Weights of a small mixture-of-experts language model, trained from scratch on English Wikipedia: width 256, 160 SwiGLU neurons an expert.
Below are experts of layer 3 (counted from 0) of a mixture-of-experts language model. Rows are named gate (a neuron's input weights, with its number), up (a neuron's input weights, with its number) and show model dimensions 64-127. Each number is 500 + 40 x the weight over its row's rms, rounded and kept within 0 to 999. Numbers have three digits each.
Before each expert's rows: a language model's description of what the expert responds to. This comes from a sample of Wikipedia text that the model never trained on.

# expert 46
What it handles: First token of a new sentence after a period, especially an opening quote fused with a capital ("C, "S) or In, It, However.
gate0:491570465518510434486484479475508563560486502544497439453536532507566520497549470543468547482515514485510554480517480508479478547481548468469524570494449521425515447455524533514541474494502521
up0:506457598555508486512554525519564543465513496530466401543506445525488443503496562587489431433521542548547450473490477515507489584557408492501475532465459508552561415536578475573505525488549488
gate1:544474491455516446522572567474447527408482424548554430495488466509491534497450499508483480475495437553513502521547494495459443541481564523585423490463454575559534532487499452483516452502495463
up1:501577479480476530454534464466520475568499498442474503421565508478546520499516490520523477549546491542453494439442466451536512451483532534475510549501455513556476482517515509504412444517555524
gate2:468513519508441437413461529475528552539506466511473512527490515517529501548450512522488545494528518515508497549561542502433461552563522460533533610542428506516492486436524442521460512478472576
up2:573547486504464503503486485473534527495451486452430544457556478480553545462527454540523479506541608521578490523498508508436537499471405460471527493505465482492487490447510513537487505502478463
gate3:520519542490469492501437438471425463533542573500498522467473513464458474477559416451531446481570437566530527488455459553500463502508547513504479501467466464442551442502473543509469480523484446
up3:528541491500546475461579523540546443526481543487443402474505465523526579455540584498527480515491463454533515548513529480457549479486434534524496553455519527520578478477506482564478519405455531
gate4:508562484492476502419404573509448538514447507479472474459486559514549488547526496519495450510494536497479480468457529578516469499538477446477445426446555471543495409474543520444508526461511424
up4:512527600541480549508520508505476437478504465561497532527518522429426573536504449456508437472521483516528476491478472546494483441508475550518520518549518473485533502473621553468458450474508536

# expert 29
What it handles: Adjective-forming pieces like al, id, ic, ful inside technical words, such as caud-al, crust-al, color-ful, plus known, such, and Order: in taxonomy lists.
gate0:471489540505504514544443464467560434513538488522468489459491532472426460461545503451491565547485535485474475557504505562484525537471505521471505488474561454522493503412529508494498433464441528
up0:477574495523596459508430523429576543556548543509536455494455481547478468489489471454465570458501560476488471561462500530405501532527533487463539484511469495508462483557494520542559538486420505
gate1:526532522486493535546535514486491504504515509514481463464484492505582518528481500454487484494477473624516473483463429559479534563427441485508464474521464472513489454457481502552529467529465504
up1:453491567443506504533536428524516581430446500504501498499476461516511524429506418510562491493520557532502453471491476461484511585531526489526497464468472517483481515455475481416500482494502517
gate2:542528438446423494434512552530490533488541483576421437484528457526507576480589476472464454431500492475476557555476556492480498542481431559497452415563546545526464502467506406508505527541536482
up2:456465440557547459507452533481511450467415460570500441385518449551513505445533460479484510542511508471554503600471542510483532502491535516470512534451522482487439490479494510466500523525384507
gate3:513534543503520475511576469559414577514492401629522499496474422480465535455508505429530526498469479522484481455489538475479512509523495455496530479522530484492449500478485438444564546527504538
up3:494516472534544420514477474532468530548490468449440553499445449511487499534481509441543547584453522521613498512497535454509492426440494478441501479571492525571553506466397557501457474538520467
gate4:536471479473556477534518472458512491487471542452476494498609445539510488472526471550473483521423495464470502527542487520505475474543543511525581508510478482561485483433436538506555475513516519
up4:494528504555523494506503468541520496501511540478479406474535519506499469506439515587494502449467533506548506472519477482549453481475503474449478517570467493540505483568454604447558492493463536

# expert 21
What it handles: Closing parentheses ending an abbreviation or year, such as LAPOP), (ST), 1932), plus word-final pieces like se in Grosse or Scorsese.
gate0:488475507556539511504495523410513515539556478478489446485570490501468493554451551461476512495503513436486490531463491496447490567462506530494505430580504519524525465525491498437530514462519499
up0:498452484497455518494524526468495557590512498527449491505543527513449432519500505528531489553511532550492512482563511483453551590456494488536469534505551553568496496503529470534529398447502554
gate1:535489453520527486430477519528499551473429502536499528523514509506491495459520471468582528462555550482464513469486506494476494492402479402563478507534427450546482579454539541543444519504426555
up1:474529548420477535488515519467465517554483485486414461449475486536493441480554451462447562509559430462457488530522428498546486449584451438490518530519478584537489486509466475486425550559572547
gate2:479536506506505489533431506495554539466525530449490444471549512486550519468486559542561508473497540546515506561467490486484438507477471448485441470404601544466521499509450514511413495515500512
up2:581494466491492495438555509541465561567517492511446513553442475517534505433495504481523484491488526495513507546528437419495561516537457491511493441524544495473525557530543417561433570588543429
gate3:499472509601501554515498464501515501495523452429448477528441490555518407478537508466498461445453479535565518400471426439451409532475438506516532474457551519507598472480487523466569589489498500
up3:563497495457449496449531483483461481498462568504479493492444525494518543497524435508499497509496525473562479531424564485563474405494496497466563544518473513533514455436545535481551495443570518
gate4:504518538463522527435559469505532493509490532398498599437472522520454454535513491468495499551507515495500520494440462531445544474537465551486488488508528443525467466485474493482545445554500449
up4:478458511497528442484479501496399542521576461447529554476459530492539567499437558503480542446431513473499466466436528408574458482553526451485535541488511467498528528574463498450496465489533519

# expert 17
What it handles: Pieces like er, ter, ing, per in the middle or at the end of common English words after a short first piece, such as che-er-ful, r-er-uns, shun-ter.
gate8:517475511547501483537490464544535614435495440531466469522540485441518415533509464427479452460472513503494505417524507510504532509503535518469494432554490498506461512479487530487484477460510469
up8:538473451460550513529582448472500494509530601546503430535496444446483546520475463493491505499474496506581460562485485489516522494558440506552552465517493489517467515501499484518494483509507510
gate9:516441578515435499483540446498516493525506506457504504505439447522532477500541452449412504427459454464485503431549524638473534489478481568531442493509423484570533467552471483493481523427497520
up9:414482459518504528463430460448526480541490447536511517573446465540569445533449496520506548454489539517490532436541504471522535615483512463556523488445491498553440503451507494503520607483484552
gate10:529577487530508461547576487486584503504535486466454462569501540560474503563473507543511468497475530476514508435515469580538514495511574496474522581490511489522515514504538551474533476497466535
up10:531533447547485489534481453477435469489506511562487510531502512474411558536479563519449512473462541509437487487538484418563473537482516475439526451524563477468520505492436484513487518540500546
gate11:482491480548555495449479527460459549532559550531486527475501454581444472518528421546521528476567516505515495454545533555533539555493486471517501489559444551539449540453485487504452489526548578
up11:479502463467525474464534500487490529486472504497482562462465483521470507472507477499516444497477543523499483398544543457451486441429545558534528527533497429600535396550428564542516485543513511
gate12:462472534478468489510498489467540455472529492475494501517472500461545510495563507477462509505562456544567522508463517485596574492495610496535518480536576510512564453495449522541404434496470477
up12:518553477500519477510613447454513426513489522511530492447574450536481499568503480481546566462533525485489471470452493407407507513471555462484477491507489443547532526509521478553511492476549541

# expert 3
What it handles: Single capital letters or short uppercase pieces inside acronyms, codes and abbreviations, such as NZT, NBA, MLI, BOJ.
gate0:586504482601482455436514470514531423511512530503538524511526535507460457520504505488428553431428458554494519550505427532375476480497464448509491463463514499473488471540514484539512553505472469
up0:539480493590503456476502474456432568462558518573506531493524571500505534517480537509489499466473507461440510457453565552482535527534518500493413483439440491491494526491433458482486528482501511
gate1:491453475476507513587477474585507541555508511549508419526447529413439497484573527525506594493601533507516504506474525530548490508444521497455470499435485473500470489521469432565460518437485455
up1:511477499442505439523472521481491495519553460473423415482484527453504458512481461552501461567506514430521502492561609456478503579466534524479544507451504564481488530496558551504531464511475485
gate2:498458429529518493496460532498531566549475475525486531507530533528451597523458491495552520503523517495505564458507468520470527501469523538501504538479532504490404497530535518447516496523476517
up2:502537530473482468520505507542509585536504449452500495478526567519494507587465448495496490533490563490386473501534491477494610512430547536458506490482457521461490445469467504473434515541521481
gate3:507468595463454489448452507523535541494515498554598510466567449478460489511524445476511527451509581567515513494484502556548575497456585517383461542576407473508481462559570533514523450512514442
up3:481477507506529464445458427500501496543575527484450429520497487550452470567485509565488511447421488489441449512500475530475473500484519447417499517447501437446517495506435526495579523425475504
gate4:426463508476484524535476546532527397479466497429436517495433574523489492495499459466489524503526401513536483494419518512503529540553466596528536512552447455468454420479564510553555488503503535
up4:478472501458479500511422492556510498524511489594495533543561449585525479513462442481494507461434535398445473422462513453524509471563554539448491472513452537438481512505474567492435600463497527

# expert 12
What it handles: First token right after a blank line, such as a capital word piece, == heading marks, or $$ opening a math display.
gate0:439475435428543469473449455499493502488515447390528453480444494416471498501557504443501473535513547488475464494503535455456502513505474416465489413500517494431481476451517500486474441505490479
up0:466491549482548520483600427495565499491470515472464491537497537532533467505485512521492480446482478548534411448543499456476505537554517518566539486474473490489466503498522531442428551428567459
gate1:521490510512518463411508438480492539473473506582492508440532477484473509510512542517484543494549563535424442518446512500511555436515510450512493453521470547467507469526515480477522532422483504
up1:540464485498540491485468495545440560432500430511450503478551497468489495483514511518535525550502509537518496465442519516487514476560513511494460462492480549486407447449533459560502486498503543
gate2:459597497465503537485475534412531453516521472484528514454525490494531475492514541565511430464511420503498500522502471471531562495490479513474540481575489574562420553464481478521516507426492566
up2:453484572520580496499479519581470503418481540502422500545484511501507454533526455501465557486458482410595514464409479537410507492554511507500448449518530533528481479590559426448503479551512436
gate3:580443508540467553453435461583505513558463450477529570491510484505494432473549543491508464484455499494495525527542476455515552517501520461508485507469499517445510515441499389530522571483460494
up3:473510482536507467531556500569531538504504487544539494428483590546515486405476432500474449442512540492522459490489465456543509443536540484503514519484510534451430507421489467448511439501488486
gate4:496510454546448447444479461521406481490498544430463500507462503500485506530479378445486557515580462519459514524498442419450473541527566447475455480570553509427550516477440476535504473457456523
up4:517522486435550429430413470485490469561507590537484489541499494554597482506494521505437492503516571493441501572512598423607487440394481515472496533529477528494490507414566528485460573410468448

# expert 11
What it handles: Word pieces inside Slavic, Baltic and other foreign personal and place names, often in sports tables, such as Kuz-n-etsova, Łukas-z, Vy-k-intas.
gate0:490553531476512602483515518458490561539496456563491471527418505432498473561484467495556523484470504458511490507479518480438471467446501464416491583461502524510527480495376514462536432544589522
up0:521545413495515507478570458489509469480431526572456502440528535570519558621494459508562477531525478562471512498535491534535522490548495501496515507503437495461532572468505559537500482480508481
gate1:551577568468457543482505538466444548548496558521499485518493433454475546567481460524498472530516435540569446499527502530517455453560436534470533517517492564454454415520466474570439520494510496
up1:475477562547475486487508516474513503548507557534548517559494491543492535552539451542513492540404537512542476473505484460528497542537548514451523442500554490443480501513570491559476533464565497
gate2:533486491471505479493493491531386491537556492471450571517515454533517468570550467516454469549478449451484470534485489518478458471473429465509486487528501456466491496498461443519511511505505460
up2:508549559443467469507549516491502464523553535464443517456477496484514466533508533454526554522505530608529568525504516522460518550402458509592463459497510475416488562516511546480493447471479478
gate3:468533481573534448570608463503490478469488501553527544500551472515554469521516477438450430478515538557582480527543589540560504546481449553541508422481423464482472434544472431506467487530498507
up3:479501473521541531423486462482532496543483566501487513465478552460567477491559510530470483443568488513451509505496525505468574549527478476512591529478494516496464491511512515589530477521564496
gate4:476501496503475529531505435437469545480478562551510488504526444480495531533505485442519487453488564578562535526501495538477458507491553490470489480558500511458528505510412435484505464530471470
up4:491499559539567484416549494505517471455523488484470417490455515535519498459544435571501497530504486522615452461559459489564435514504469510448546453511474497501624487522525541506441542454503491

# expert 39
What it handles: Words following measurements in species and place descriptions, such as in diameter, wide, long, north, and coordinate endings like °W.
gate0:420474534545423524459577449503566440477498500453518413566505496504446470462516500520564490556511496483526565486497551513611497535497564485511526479434463488481446489541528536483488494506535481
up0:534473450478419440518499447475481509481510422439497467486501586417525449524516498512475504423513493461478487503482451549448574464503447558448494506532537471493442492475472585537447476510475508
gate1:516533449463454476500500553508527515497444534476499526586514508467513524465463447564496468559497475493603450474503535480520522472493468548474535535536445450499480442443561485618519519510551450
up1:563485472460496493525568428500483523472489478516500507448461489474524486476529523414559600498542549514552556512514475489519524436453477510515486543460531549499490414441493479485464505536417477
gate2:508471518595499489459480528562471528488539483512518443524509487451420468413446538544535427482449531475480542479531508441552491508492516561499508506517469513495527490505455488480478466535478544
up2:550482462485570492549491415554499450526445486463459472412531543514535508482488479460544497437503510444504512424484506446584491521571463551517467445523567558480495500482488408512483487544496526
gate3:591455532528475573548488530496478454533489462400490531473494511523499477524452491453514520554469485547515444524529499574419444480534491541471474520469462500397419433552440518507423475503438525
up3:488456451480398550502547538478516513521589519481510466472501567523462506539467435524507471500577454429552464351466481498486564502493554479491461510492499477472502478499495457478442502504524528
gate4:473573440439489527467522501413423431513491502497483478449618466441440521515533466512531505538541473558502519566508553455453520445543489459494461457480537488501502482599506520514486488410478541
up4:455519465478497444500438479464458523520500466518514512549532505514519434598486468453467522527517488510487540472505508516525498455522552474396503508469534586552509518514458568483481528569490496

# expert 56
What it handles: Second pieces of proper names after a capital initial, e.g. "W|ładysław", "W|ylfa", "Dave L|attin", "Uncle K|racker".
gate0:506502507483437451489545487481478527457462526442475406431427567485478490533523480495523442479525391488532494486458480454481539532508506483450486474498539550516517401490506515413616548519492484
up0:519457506547508466456490516475478451457548547413531489429436523548586539508609533525504436479548516492489535500515479575497467499521554543476528431525480467480440528515466530519469512428518500
gate1:475546546474486446449571433485454538522527446543518514552479519468517468467577430528542471556489530484459559519475455525497486544486544514491553457572502611482459522514441512494546530460537492
up1:538519505471540435439532513559501541506528485511512450482497459489533526477522488519554501456487533551563496502475505504522498468543521470373469461452526449486510502560478517407540495420512503
gate2:509515468538457455605512544450485539513495493523491563453540449479526514473473471494478440506468481474513495526412445532557529473444501477481487535514493579516576463442499501450506508490470476
up2:450447452487464428491513527518434467517568503487477529475486483528565530467523493486457505565530488479532455479529500481507488548483483513482477511493453569504497540496494568516422571469519507
gate3:563527422424548419538472580435479519419466493495449482508472480575436519496473484503451486488535515517476515547495480525475471529526497569462407511463465518415492474546469541580517537518474529
up3:514428483559439483526448555509459470493498470452500430456464531512503467556549442523431528498480453432521489507438498469480546465526484556492510533434456436430488498462502536452551437553511527
gate4:533510488517490489528490497551498468472476463474566549540458488482439498548588530539589526547560511467491498527511482498429529481481513509523436533512499527467460483448511529459539549492509412
up4:525522465472538492515529537552492466451414527494524535513467519472502552509478476468464499532429475443484470448520506484541504440412426498443471476472489451473506476559575532440457516516452400

# expert 59
What it handles: Word pieces right after a prefix or first syllable like un, repr, dis, mis, self-, such as Un-is-ys, repr-is-als, Un-us-ually, Enth-us-iasm.
gate0:474549505504495512554526488480527485490528425506542491474556536530564445490488499481493460542481526430493521457538527565517514537479493515500506503474540533472533457568578442525510539451507493
up0:507538525475498553510453485497479470458523536534497550402490440529438375519494496562474496426481588480499562473497513491513457501444433546452505482460499543477549413576530570525510508507532456
gate1:460503561509475392488497495509448488459494494553529490472571530509462530487443582536535445548589497489550494544494413463515553566488564499446527453516532588508447463484486452543452427493525505
up1:475488527455472587504513511516490515552459513524503413524530500535512507517482484502505453495498536533457466497426470529466448498447456455486531511432548576511530492522509508446534583525463552
gate2:474503408486512438519580502520491543525496546515461562436518467470550548453507462516514514523477495524539531398512573529509533504397494498507531490436513542483482535503549457454519507396565513
up2:536517505528473483483480465495435485440472483556476546542478532537546491556479478494497593517521507402472457537512574518579568528509490460507509469497505453508426560506560489516501543397550502
gate3:451498525505510476549435483485545520529599511489511493559499432557579401445519482520452500461519534535499511466535452501520514470490514467528478511527499499559486546551470528499466461551520473
up3:381439493506530531480469430431436515531533494515469532493498520489474474484496444508513465475510529516567463510498518424493505466471504506551472549501460474539423463488553410482509460553539501
gate4:529409476441460465476593445509544474479485505473464488501538521551542422464512562567488485488502451484510498431480480536506428468476501517483515444509454477572548530501511460477510580466540461
up4:541529463523489571558532435443512485512535532476537464470522483467546560456505517457565506513524518568507478588553517518483528468400420504447451409498573452513475489481441484540487517524494496

# expert 26
What it handles: Word-internal pieces after a short opening fragment, such as "lik|ewise", "sp|ewing", "sp|arsely", "lik|elihood", plus " New" before York.
gate0:556467474490533502536491495473566439462494484439475491559576549538544433529505421593498466489494484503507557505529514525415433516491461529511531497464575519524527522486460521498556480461483477
up0:526516510451535448482502416499525473436513438538454513415499577478513449524514477534520496553475536445552406528500462472449495516508533508527444487526491441453488469472463520474508540450462494
gate1:500477477406491478501473491546478497534418532458474416479520450490530476467572491454461507469517516575533554477506495466484489445556521518551563508480530552500475475504478459456449520521552434
up1:517395458528471495541497449478406551464523542553555576414513477525496531546521488552492481524512553487517492438444481478562505429524551478467502466509466486501469489459494465531497535516576495
gate2:406452545525543499468474477435525518477516493546470471477537485493486476503499418376525479497461433481390496532440473465487484531546504483492560412509469510485468465557532476576527487461507481
up2:445516514474545509543577508437487536516575542548566422503484500458450495485494522517408465604502518545503518587437506493555473469506491494470468493547534494442494443536484572498441525528513558
gate3:500543442453487554471482504532463440440564513442520549561550574434511465480438502489522462503502505460529489543462523549447421456436542485547456473482517621547492521502471482525533511566493505
up3:531445559518509432523489465516486545520474591542446528488487556468516474509425413447510471437481480533481508516512482540489559525450482479429556494498505440523526441526522466541489494500464503
gate4:487513516522503481515378522471482491517557529471575524465433534487435456530485474513512447501449521483499456484484497559470552406567500496452484525406613530456454574512547551518486483493536478
up4:487471521527464457471472534420500481481463462483445535500464573425514515524523574416534484481488518492508464526480502534506508508419523520525569564483574478506523440562468481506550518516462552

# expert 36
What it handles: The preposition on, also On at sentence start, before dates or places, as in on 27 March, based on, moved on.
gate0:459521506512524540504487481417459498567484416499540593525483515489441462464544454495500473514526479492478438528478510463590522564471567464504534518486543473481490461550483460566514483492462506
up0:510490542561485554506510441503559482523530478402457516558464515450456498494448537476431547471530563417541441472505505576491503527499528503509476604557531461508531488507507490556519458517557462
gate1:533458515480468443506511512512475514542515547524516490496440467478515519500525487499539504537460527534560443566481511489615540402475479463509569513509493566422483490465514447500574447474469485
up1:498483489448500521473496430527520486480482487552451477488554424470513452515513507461491472541502505531459528451567482516496570538580469497560446501476505429461474534498476595520420497472527568
gate2:514539413569472421584468493433464469443539542509563517578528467480536448437471474542471590539531497555500517522508443554510492508405452555499485463553514409496546501495505472525488436502533499
up2:519486553465518576510475523471477409457433484558448540473474496465506489477496484531495544497473486423440484479560544528579491572519481500578464572476575458531522597459446477470474478585521505
gate3:401538565516497586482508459412460473525468538564538570434471443456482496508461496533469484478434469512456498557479474589469518472575516441564436488501579552513550499451450531487483451458494463
up3:451565450489542551379520479454523477485594531448608549459418518442506509513585632505517463523503503556515509560518398491528459502568491506486506568584506493548461475528505472459533453451465464
gate4:528485509478546479517486495477474539464505531552566534523461558520463509452547486513538480469533544539571464465451510442517476553505439422473524521513442516480506492495542486484491428549561455
up4:486514423485532444532503502512517483523475512540541501445448444517447467486515474540480482472502419540533560477502545543561474470469484440483515456519436498507521434464515447538555462521485527

# expert 58
What it handles: Plural nouns for groups of people or things and plural suffixes, such as members, people, students, protestors, scholars, units, races.
gate0:481461560457583526519519431526516473565519528524511466494476478554548553412511470513472510484522561503498493474494502477565505566474460505507531446577463557564513490485478493498504565548453445
up0:447457544524532445478484393404476490525453521489465461486472539501484488490429505526464519465502559527554542564519458504579538458417503461521515479525506449531514504526481539562499515541529474
gate1:535520502475494537477558541454534504528446458507530503538444558447527438500486506531558528476462478481541510425523511509396495518443478466450589456486489486514543508543532498458474487523496454
up1:578496530484582469500463583456538492474469426602538524551509546487433524483512495517420524421514471480468511547503527482487483462461495464536560542527526568490491512520527487451411475499469524
gate2:478472429500455573483488496459480502446574512530525500562522497471518541477469484517542505469511550521559453558452466442556533522472511552523421487515441583454514496436518518514526476503509557
up2:502526568452473528482473541460497557525514452437535496535500515519533528515456465499478561521498439433546618497453532467502485545551536449502494521481477566468501451513501494527515491455509501
gate3:498561431505526529473569468571434472430479489503461464531581448484505433461520511477553404464457459573464491454426568507502524511480554528484436533455445524515551503496460500472506574514441522
up3:492467502544373534508498493497539541481476518448472515523521539545509500423446521514514512499540480521571606494509477557534475520511435504464493465500479489472564519521461468539529451493492573
gate4:501484459543468519486462534476565489472440451591504514516591484431561446500521496526398568428539485505548493527447560494499579403525541445513485516447486539525511513492478468559504462525554530
up4:456502438532478508537503463488440547539504609506492468482480451522442502517557492461473496517454462492494488543508466472528498502480513481557480419445441463545492463488593416493517550532501494

# expert 20
What it handles: The preposition "in" and kin (into, during, across, within) introducing places or times, e.g. "born in", "Events in the year 2026 in Guinea".
gate0:529442454503467501481497530488491488454492474509545547396515532447484512505501557568461490455483505550467473539480560526426538489504453445500509469530533550460486546448520496573454567470524509
up0:493523502488473471492514554462488539411496484551457484447415428486515469471431544459504456486510525452523553466530510594440486433529471505510459465470499560506473467516554488501527524440464552
gate1:582493470439574474465516543502523517396527551517496534529501512504525451477542489426488531490480428518441506532565457507493522482479538520404466512482550461547448565480485530453459415493552460
up1:450535490479511526481586519510507473549577439455548481518503534463518456432461549480480585560484570504548507527499406477467464523457545473547467494553451504465498498437425504500525545516458485
gate2:480500444445537479476497455542498498477508466486537503475475542492434464536489491456471448425458498513500432514506568549515492479417584520484492509574519478438540541490482499525490498490518499
up2:494509440439450507508484444456483471496535456469398516517515468540428473481520430523556522494421532495506422481482534466498538507544455453519470529531478510497508485497524534519484495468434511
gate3:491472503502538499522537447502502466536540438452486545516449577549459438540522478524476516489547484536500495499558544490493495487575453542543520540478501464467488450505551461418432503562503482
up3:504539487466524555563519548531517522414503527550518495467523487495488485583515440536595497464490509561496490477518561448512492489520537485540469532431597571521437491497529524454550470478467473
gate4:511506499533493497500482400568542497502535511416473505502583510542511500623458446537485516454474463577554411445560530549531516559508540530465535531498531522509487520479514516414514513494472456
up4:520478466485467471494460478482463544534430579504471504556441491444533430521466463526516570566500406546547487507508556473519488582509566542580452550549483479463583490518481458473518478530504480

# expert 35
What it handles: Second word pieces of proper names right after a capitalized first piece such as St, B or C, for example St-ew-art, St-u-art, B-igh-orn.
gate0:533523539401548513446518475547469450523526521507441525510550452512429473570497522471512525451497527507420572489488446557528441505496516493473523533519484448573482470518459545445474446541455549
up0:486495487477518455523475491585476536482553423479545415470504530489549486528597527418454513475553553489465515504480548460535545550448474532516541491474508434509491500443459459473497508492515474
gate1:462512500594480551499453461503515540488451473484401492519566480503565484449495483551542470449419433572530572474488503597454449570537516522529537478496506566479528510477519465494574510529459457
up1:475516453462474503512511441550471426565541476496495514412419542520498530495562497614528562501426528455505543585485474514436446515520536480518540441494503462560544415471538605492521530562527442
gate2:493529440471499466553502519482527577516413474498463527492484497384481540491499548497509498454451537491495509444530482448405533485483507444424504478456461465392529577478559562501515530512490469
up2:533529520508541539460487548472455438549554468517527498513511589546421489498509489546523545526480519619484569426464450513498541441493472450516505432482496441497519531503412486429495474546479504
gate3:546533463492478494540506525413519378500495473507575531515511448453511561431511493482539487443520531531464528472473571587454503450509501496474460481442501493514484477614495499523454455576417450
up3:513570612536484486516531510470437590440477516492477495490493509566484494448428470489557459524621519494498495495488488466513528504433487483468524472476537501530537473498542450495474589533457526
gate4:562533452496525462426480528456467556422514500472483459393469485507491486502477482524462472488558596471487480496478486533468445494439503493510550375449495448463494479542449484573547482438512476
up4:447518395464435481477553410540533457436466524461493450510419507518587519481486529473473503425494593516530474593549476493451478504458442518498533536517488526514534452560489551527504539475528469

# expert 16
What it handles: Nouns for sports competitions and their stages, such as Cup, league, round, leg, final, knockout, in football, tennis and basketball articles.
gate0:449501442467483481475438497508504567408540482472511538469492555490524537513518485507501516498456559525485459485547541503535548456497548573474456541474518463449493431516488483494501476473527429
up0:573542448506535519476499531508487524443527597446581561510494516508500512497551488513474528554521501501499527496487507562537492486473535481502517474485501543457438530502523464512568552487498436
gate1:524545468470483493486419468439492414598542468451419550500474511503537499552441441540538498550499498484556532512507417485434501495534491532534488524527529532496537478471560524541581520430518479
up1:549477481492567429550449463506441483510563426488545499508456572555413524488449434452541485432469509468498502578383428490487504505490438517505498414515432497574561446514426402571542486508490476
gate2:451528439476516524409511520438461566571472619487492530522455532463545437461501489541522576502496474485477500532507538507546505470536483465437609521503518461500572485532562550555523504557523538
up2:461514502528510506464569512500476511456497527552521469529415541534535381496536499509480497530396522499510472470507500479472558440535574573467514458529508482536472521447476491540516493463524474
gate3:525514541489565506478477460431471515468480455488499494489488541521531469546493462548479504544457511491473574509591454458465555480469520570498440509525477536479543525456534524470537503508550557
up3:417544524458528539502523486501493535553418521478507474509544556518514491512478568500475566549539508567479585529515516519494486478533559500509470479539489563564532567433456526484463526546458523
gate4:456514545563479518438421549503479468484452497492503518464411594528526493496483525541567493619528520437477551505501542504459480439536445451536568432490535514523505514517522444514563473482409519
up4:466505525557499532549548499466571475546479482498551531558529530552464471461457486457444508446495474526451487559448477522475519475486531484576569497528463519483506505471459534488443508421473548

# expert 52
What it handles: Years in dates, especially after a month or In, such as September 1981, plus ordinals first, second, last.
gate0:474481513498486506451472542500501478503556501464515525521475549568501440557524497495537497482526574488486524525504467557478543489450489544531494524450532504488552442575470461505500478567542428
up0:504441535529514564510494538484512536443550567485489535531539529510528550564530457490482495512489447489459529517430493471510498512429534495516474573398511556596523509525533489435466522487503518
gate1:535479503525490507477468496510514504461508514524443503456513513455415507477506413447498502512503502558517545479496536564509521506530482520445505563495514500481518447547459520521521555491486555
up1:465560582525513534508369552502486474502559448452482515472454564548544562478532553479598412561487578411537498449527475478484478430442484512500445460532506435535489512520490550539462515455525526
gate2:496507511447476548487498502415524560536451478528577461551510592518444434480473491483482491508524495504523522466523501509485498523435408525528482541478497475485495507506585481556512499505462407
up2:499554440501489448491461551450482516551472492532553495515440529520492492514463499485492504515516467490537531511491469480456491503519475475492484583533542465520463523439422542529532461538464477
gate3:411460495550524571514542538479512459432497487499502472479480499493470578502509500461464544532540570526550480592514430454526539479443624533508488439520520543554472557547498478534505492475528502
up3:475536517505465524548492475475516565517464534530518491484540559510508562506513512507482534512513569420488561436469504539468497425553472458532505503496453462519529539474505502486505435528549525
gate4:497461518433528536500490450574480546460543566493573445458505479519606475526504520439549550464504552523441536456563504488485454488515490509465486512522454477461459491523509523562444525568454575
up4:534482482435456473475515504529548432482491507494495439481529458487461476545433483510424506521556531482471432590518548538413509477524546504467535537488540456485434495556487423534478488534506531